{"n_layer": 9, "d_model": 256, "d_expert": 176, "moe_layers": [0, 2, 4, 6, 8], "routed_scale": 0.853, "router_z_loss": 0.001, "vocab_size": 8192, "optimizer": "soap_variant", "beta2": 0.95, "batch_tokens": [32768, 65536, 98304], "seq_len": 1024, "train_tokens": 447100000, "steps": 7073, "dataset": "wikipedia_en"}
Below are experts of layer 6 (counted from 0) of a mixture-of-experts language model. Rows are named router (the router's row for the expert), gate (a neuron's input weights, with its number), up (a neuron's input weights, with its number) and show model dimensions 128-255. Each number is 128 + 24 x the weight over its row's rms, rounded and kept within 0 to 255.
After each expert's rows: a language model's description of what the expert responds to. This comes from a sample of Wikipedia text that the model never trained on.

# expert 2
router [151 157 128 167 122 125 183 105 148  93  64 119 148 113 112  74 102  99 148 134 138 121 141 103 102  78 172  99 142 122 147 161 112 129 116 116 132 165 127  77 146 119 122  97  95 166 147 137 166 118 117 163 135 165  83 141 141 133 139 149 145 147 149 140 146 179 133 138  97 158 124 125  93 149 126 144 154 147 115 123  80  97 116 160 134 121 119 120 117 154 127 112 133 165 119 159 108 133 118 139 108 160 181 114 142 152 166 126 131 134 129  96 130 146 129 106 145 206 141 152 101 160 115 108 157 143 158 121]
gate9 [148 103 122 156 122 154 153 114 137 151 115 154 129 133  96 158  88 138 161 142 125 184 121 155 138 136 107 130 135 167 134 151 129 118 113 102 123 144 155 135 147  97 104 107 142 120  99 115 117  80 107 150  99 119 133 154 154 111 134 129 131 133 156 143 134 150 164 122 153 157 179 113 125 156 142 130 108 134 156 120 146 143 105 149 144  87  91 146 121 142 107 135 131 103  70 116 138 175 140  93 115 127 130 123 107 110 124 170  99 135 169 154 162 160 135 177  80 116  90 138 129 116 103 118 156 139 127 157]
up9 [148 151 102 124 143 183 131 115 131 127 134 170 124 134 107 113 118  96 139 119 102 173 100 151 100 108 165 136 123 116 131 141 139 124 151 156 123 121 135 151 148 128 120 151 137 120 110  84  99 111 146 122 137  95 101 128 161 149 119 129 118 155 148 154  93 145 150 159 105 119 157 127 133 139 136  87 149 151 131 125 122 127 115 133 147 106 121 133 118 144 118 125 124 135  56  50 137 119 128 119 122  74 141  97 154  89 138 102 116 133 103 122 106 132  74 138 144 116 147 131 144 166 107 174 180 156  93 119]
Sentence connectors, word starts. Periods, commas, prepositions and sentence openers like In, but, while, plus opening pieces of long words such as im(provements), ou(trage).

# expert 7
router [148 123 155 177 116 148 167 114  73 135 126 139 167 139 110 122 110 100 148 134 123 102 106 155 130 121 148 154 120 131 112 145  84 177 133 137 108 116  91  92 127  88  81 132 146  95 111 120 149 121 168 131 133 127 127 128 130 124 144 108  77 150 104 133 142 127  92 202 136 118  93 106 115 103 121 134 128 109  73  82 126 142  74 137 162 166 137 132 133  91 109 147 149 137 145  98 132 111 156 104 121 116 170 100 136 139 140  98 109 116 117 103 112  96 128 141 142 127 111 120 113 123 138 126 106 131  74 141]
gate9 [159 127 122 150 116 123 113 135 104 120 183 111 139 118 153 138 119 118 126 131 145 154 163 100 119 141 123 132  99 122 129 120 114 150 172 153 137  96 131 108 116 100 145 141 136 126  98 114 162 155 166 138 104 149 142 158 118 101  94 160  92 141 114 143 166  78 152  90  65 140 113  89 124  76  96 135 122 159 149  90 151 140 135 122 124 159 186 120 137 135 157 116 127 134 139 159 175 130 142 127 135  98 119 109 123 122 134 137 112 141  82 157  82 145 112 129 133 113 110 122 120  90 125 123  87 137  79 128]
up9 [151  96 131 156 151 101 185 159 139 118 117 130 163 140 121 145 101 102 153 139 144 100 118 118 129 138 119 121 129  96 133 122  86 108  93 118 131 124 129 139 110  99 135 149 105 135 164 119 128  81 111 108 113 155 119 115 136 156 140 104 126 113 120 103 140 134 133  97 174 138 118 146 130 157 140 117 128 121  87 187 128 134  95  91 112 114 108 176 158  97 120 134 160 122 111 121  95  95  86 116 113 138 147 138 103 142 122 103 167 104 126 132 193 136 100 145 109 135 140 155 165 125 100 119 154 133 120 139]
Infobox fields and coordinates. Degree, minute and second marks in coordinates and field labels in infobox lists, such as Date, Place of birth, Coordinates, Genus.

# expert 1
router [159 160 155 112 136 108 129 160 109 126  89 127 134 151 135 129 121  96 188  98 125 148 131 142 125  85 130 116 107  89  81 136  89 119 146  99 129 129 135 107 145 151 132  88 126 136  87 113 130 122 147 119 139 127 127 143 133 130 146 134 116  85  83 106 150 100 135 115 145 169  82  89  87  94 116 160 127 115 113  82 132 153 123 150  98  90 131 128 114 147 164 175 115 182 149 127 132 143 121 144 117 151 135 100 133 140 151 129 158 165 131  77 140 127 114 115 101 125 131 128 125 145 153 148 157 113  85 140]
gate0 [125 114 116 137 180 121 131 128  94 104  97 131 115 154 129 126  84 103 144 152 140 150 118 101 170 136 111 136 117 115  80 122 133 115 120 132 116 127 143 133  92 126 168 100 101 104 153 121 122 156 135 135  94 137 135 102 133 168  74 164 122  68 157 117 146 139 150 131 121 108 149 133 130  97 159 104 133 132 123 126 121 148 122 109 131  70  76 129 111 133 104 166 114 154 139 101 159 130 105 112 133 107 119 130 101 155 102 113 125 149 118 122  74  90 100 138 117 136 153  98 128 121  68 151 108 115 107  85]
up0 [125 115 149 114 142 147 122 134  80 174 125 132 142 177  99 120  99 138 128 113 158 117 130 157 118 109  70  97 114 121 132 117 121 165  91 118 181 141 140 101 108  92 117 138 176 185  60 117  91 141 146 127 131 115 136 137 137 134 135  83 105  99 139 115 139 109 117 128 120 148  91  78 135 127 143  84 111 124 114 106 133 125 123 132 144 134  92  75 147 112  85 107 139 142 156 127 127 126  95 172 155 135 136 127 124 115 139 158 124 113 158 109 160 113 138 109 112 121 142 138  66 151 116 116 121 112 157 120]
Noun and adjective endings. Word-final suffix pieces and common nouns after articles, before of/and/in, such as -ation, -ical, film, team, critical.

# expert 4
router [165 132 149 155  98 137 141 129 108 155 133 111 175 137 140 135 138 101 122  69 166 134 146 148 142 150 135  97  92 130 114 142 130 158 116 128 118 120 109 137 145 101 101 116 107 164 107 126 178 100 122  81 149 122 104 121 156 103 142 175 166 148 119 105 130 114 133 123  72 159 104 136 116 122  95 170 144 102 122  89 119 166 168 150 107 143 117 117 115 141 126 154 145 119 165 157 126 162 127 135  95 124 153  93 153 114 171 117 101 117 154 150 183 137 125 123 128 142 122 149 110 144 109 153  96 130 109 139]
gate9 [138 153 138 163 118 138 112 128 118  88 166 163 138 121 134 162 126 108 124 135 156 131 107 110 143 104 143  92 174 167 143 132 148 106 147 147  96 130  86 108 107  93 107 127 151 148  92 145 143 153 116 142 114 118 134 135 113 113 178 164 124 135 131 105 131 105 138 124 136 113 139 134 120  84 111 152  81 120  74 121 116 114 162 153 155 111 112 159 129 123 137 137  98 153 148  82 111 132  91 122 110 124 109 153 121  86 138 152 135 146  98 128 100 164 159  77  88 154 169 137 180 140 122 132 159 153 119 160]
up9 [143 165 157 128 148 161 127 116 106 154 137 139 140 164 139 158 146 125 116  88 132 117 142 109 186 137 131  98 156 198 147 128 129 114 131 136  96 141 122 110 163 147 120 135 130 149 129 121 132 162 123 104 139 126 104 146  82  75 123 118 153 157 139 104 103 113 104 128 128 149 148 161 130 112 118 111 168 129 127  93 102 124 174 142 118 108 129 109 115 127 132 179 124 121 185 138 135  96  97 143 128 135 141 169  93 117 126 194 170 135 106 126 120 167 168  40  82 139 132 176 150 130 108 136 135 129 107 125]
Line breaks and years. Newlines before headings and list dashes, section markers ==, and decade pieces like 198, 201 in dates and biographies.

# expert 0
router [169 146 172 126 150 126 133 116 110 138 133 129 123 145 152  99  92 138 142 165 145 130 137 147 113 130 140 102  85  94 114 154 112 155 102 110 115 112 113 105  93 115 107 118 103 151 120  83 124  90 105 149 149 135  86 158 123 142 104  98 117 162 117  99 164 157 148 154 101 135 131 106 115  93 123 147 144 128  83  87 116 134 134 187 112 144 154 108 141 114 130 139 132 121 115 154 119 118 120 100 143 148 164 109 188 142 180 148  75 154 102  89 165 147  95 111 144 150 148 129 140 125 136 124 103 134 118 127]
gate1 [155 132 181 147 129 118 136 105 111  96 162 115 100 171 136 114 141 125 139 133 117 145 163 139 154 108 157 171 110 114 148 167 169 134  97  74 108 106 112 131 127 105  83 114 107 156 118 118  77 140 133 158 147 151  93 133 101 103 111  99 120 106  87 156 137  95 114 141 107 128 152 129 107 127 150 124 131 161 120 120 147 124 141 135 135 137 172 145 183 110 128 140 134 131 107 159 160 146 139 128 140  97 104 135 142 120 129 137  96 137 140 104 117 128 136 144 139 108 122 124 117 150 105 124 174 122 184 127]
up1 [153 129 107 147 161 120 136 121 107 138 125 112  61 118 122 127 135 134  97  87 145 136 103 127 100 123 149 125 147 120 109 142 150  99 113 168 150 118 143 124  96 100 118 113  99 156 151 133 115 127 124 143 188 163 155  98 127 150 113 115 120 163 159 160 153 113 149 114 116 109 123 121 126 118 118 147 114 117 183 147 128 143 149 143 131 132 135 129  70 107 161 137 148 135 151 122 114 174 130 114 125 156 138 104 109 145 131 111 163 127 177 133 133 129  91 142 109 136 139 138  96 100 135 128 135 126 147 144]
Name and word starts. First pieces of personal names and verbs after pronouns or subjects, such as John, Mc, Sch, G(ot), conf(ess), int(ends).

# expert 6
router [143 159 137 156 145 115 145 151 114 104 130 120 157 122 143 113 100 102 142  75 120 122 104 126 135 122 139 138 121 117  94 138 111 151 144  68 135  88 146 100 138 121 155  99 127 131 144  85 148 133 131 121 131 123 129 152 133 141 126 117 116 173  81 125  78 109 183 141 143 166  91 120  99 123  99 139 106 140 111 139  76 134 115 124 131 120 133 112 135 129 116 141 102 122 120 108 129 133 105  66 104 151 116 116 182 147 141 137 124 140 123 172 172 108 116 109 120 126 180 113 130 138 107 139 106  98 112 126]
gate9 [145 127 154 146 150 133  91 119 114  83 148 125 100 118 161 153 138 164 155 111 118 155 131 154  90 123  95 125 113 151 137 139 152 162 101  99 122  77 111 118 151 138 116  89 116 127 134 107 143 174 122 158 144 101 137 136 133 147 153 113 114 116 129 127 102 174 187 146 144 114 100 158 128 131 132 121 106 130 109 131 139 152 157 142 148 146 127 131 110 113 138 136 139 102 151 148 136 124 103  97  77 144 144 110 178 108 105 157 145 168 143 101 103 136 162 132 139  87 148 149 131 143  72 143 129 165 140 123]
up9 [142 118 116 135  75 119 138 119 150 123 108 130 128 138 128 136 146 134 109 126 138 104  97 110  90  97 108 128 103 136  95 114 133  67 141 116 154 162 130 131 158 131 122 123 136 113 148 110 133 112 105 132 153 134 103 141 133 128 111 147  84 124 125 117 120 121 146 135 101 146 120 136 122 146 134 163 120 159 118 146 141 144 117 162 105 111 107 173 147 109 109 135 131 109 146 140 124 162 103 154 122 169  97 143 104  91 125 129 106 126 139 123 142 111 103 190 112 116  79 127 123 128  88 140 169 160  98 105]
Parentheses and ordinals. Opening parentheses in chart tables like Canada (Billboard), ordinals such as first, second, sixth, articles, and Best or Grand.

# expert 5
router [140 133 167 143 149 135 167 138 124 149  92 100 133 120  98 104  81 107 138 137 105  86 150  97 125 147 131 143 140 133  89 150  69 152 130 105 161 187 131 139 140 108 101  94  90 108 141 114 123 123 103 163 124 137 113 111 154 149 109  98 134 126 105 100  86 113 131 149 115 147 110 124 145 115 101 121 117  95 162  93 112 148 103  98 125  94 170  94 123 130 131 159 111 175 127 111 124 117 125 125 102 124 141 128 109 154 145 153 150 107 123 121 102 137 133 100 158 136 124 144  87  89 108  57 104 139 145 128]
gate0 [106 127 122 108 110 112 135 109 103 109 146 122 122 102 135 139 149 148 103 156  98 156 124 128 117 132 126 137 143 140 153 160 109 158 143 142 108 141 127 183 108  83 109 155 115 123 148  92 120 113 132 137 139 152 111 132 126 115 143 142 146 127 121  73 138 128 167 136  73 139 152 110 195 111  95 110 128 117 139  97 137 166 104 118 109 123 155 109 115 115 157 122 105  90 170 125  88 105 155 113 107  82 108 112 111 184 142 107 166 134 139 183 118 125 128 124 129 121 100 146 180 128 152 112 147 172 146  84]
up0 [162 116 135 139 141  66 154 124 145 137 149 147 125  90 120 124 104 125 158 139 141 160 130 134 166 109 166 138 180  83 123 111 146 145 114 104  99 131 147 142 148  62  98  87  83 145 121 110 128 159 116 151 103 136 132 148 131 116 111 103 136 163 101 109 136 138 126 142 112 166 156 118 162 134 136 125 124  95 130 136 174 165 120 112 154 111 143 107 201 133 106 150 139 134 116 180 144 130 142 108  95 101 156  75 123 130 103 127 139 123 119 172 135 122  99  94  77 114 107 152 122  89 124 137 147  82 151 136]
Digits and numeric pieces. Number pieces in statistics, vote tables, coordinates and incomes, plus symbols like $ and }, and the sl of slate roof.

# expert 3
router [102 122 143 124 178 170 153  76  69 109 170  97 152 134 110 135 123  95 134 121 142 171  85 122 140 109 180 123 106 119 124 151 113 147 112 126 144 144 110 162 111  94 153 106 101 110 130  67 148 133 123 123 172 122  91 117 164 123  78 116 125 161  97 123  96 181 108 116 137 104 122 147 128 125  93 138 144 118 135 151  85 106 154 115 108 120 126  81 181 115 177 133 114 133 136 116 143 116 104  99 155 163 129 112 133 118 116 148 103 134 122 104 147  96 107 100 160 142 175 169 110 114 168 131 139 149 130 145]
gate1 [160  88 108 148 113 133 125 129 110 111 150 137 136 107 111 135 150 130 160 128 152 178 156 127 131 129 142 154 137 119 126 142 107 108 112 100 156 124 143 121  94 147 142 156 162 104  99 138 140 132 144 123  99 132  91 101 138  81 130 120 147 173 105 147 147 154 129 142 135  92 115 137  73 157 156  94 126 183 111 134 127 101 121 104 130 114  95 107 123 131 155 101 102 108 103 136 118 109 158 134 148 186 110 138 100  91  94 133  93 151 178 144  97 123 143 186 153 137 103 116 170 161  66  92 101 135 115 160]
up1 [ 97 112 147 115 200 137 191 138 166 150 104 148 111 152 135 107  85 120  93 128 119 147 147 144 134 123 130 150 146  92  80 124 114 126 142  78  78 131  90  92 121 128  93 139  99 127 143 142  61 166 133 157 120 141 160 125 114 137 132 176 143  99 138 106  95 124 148  98 143 142 124 170 140 132 118 102 119 125 113 122 133 129 131 119  99 101  82 165 156 148  76 191 147 117 133 116 126 110 122 146  93  95 130 131 152 132 124  89 129 138 101 104 143 135 145 123 140 116 117 125  71  93 182 104 135 143 151 107]
Foreign name syllables. Middle syllables of non-English personal and place names, often Asian or Slavic, in tables and lists, such as Gw-ang-ju, Matsum-ot-o.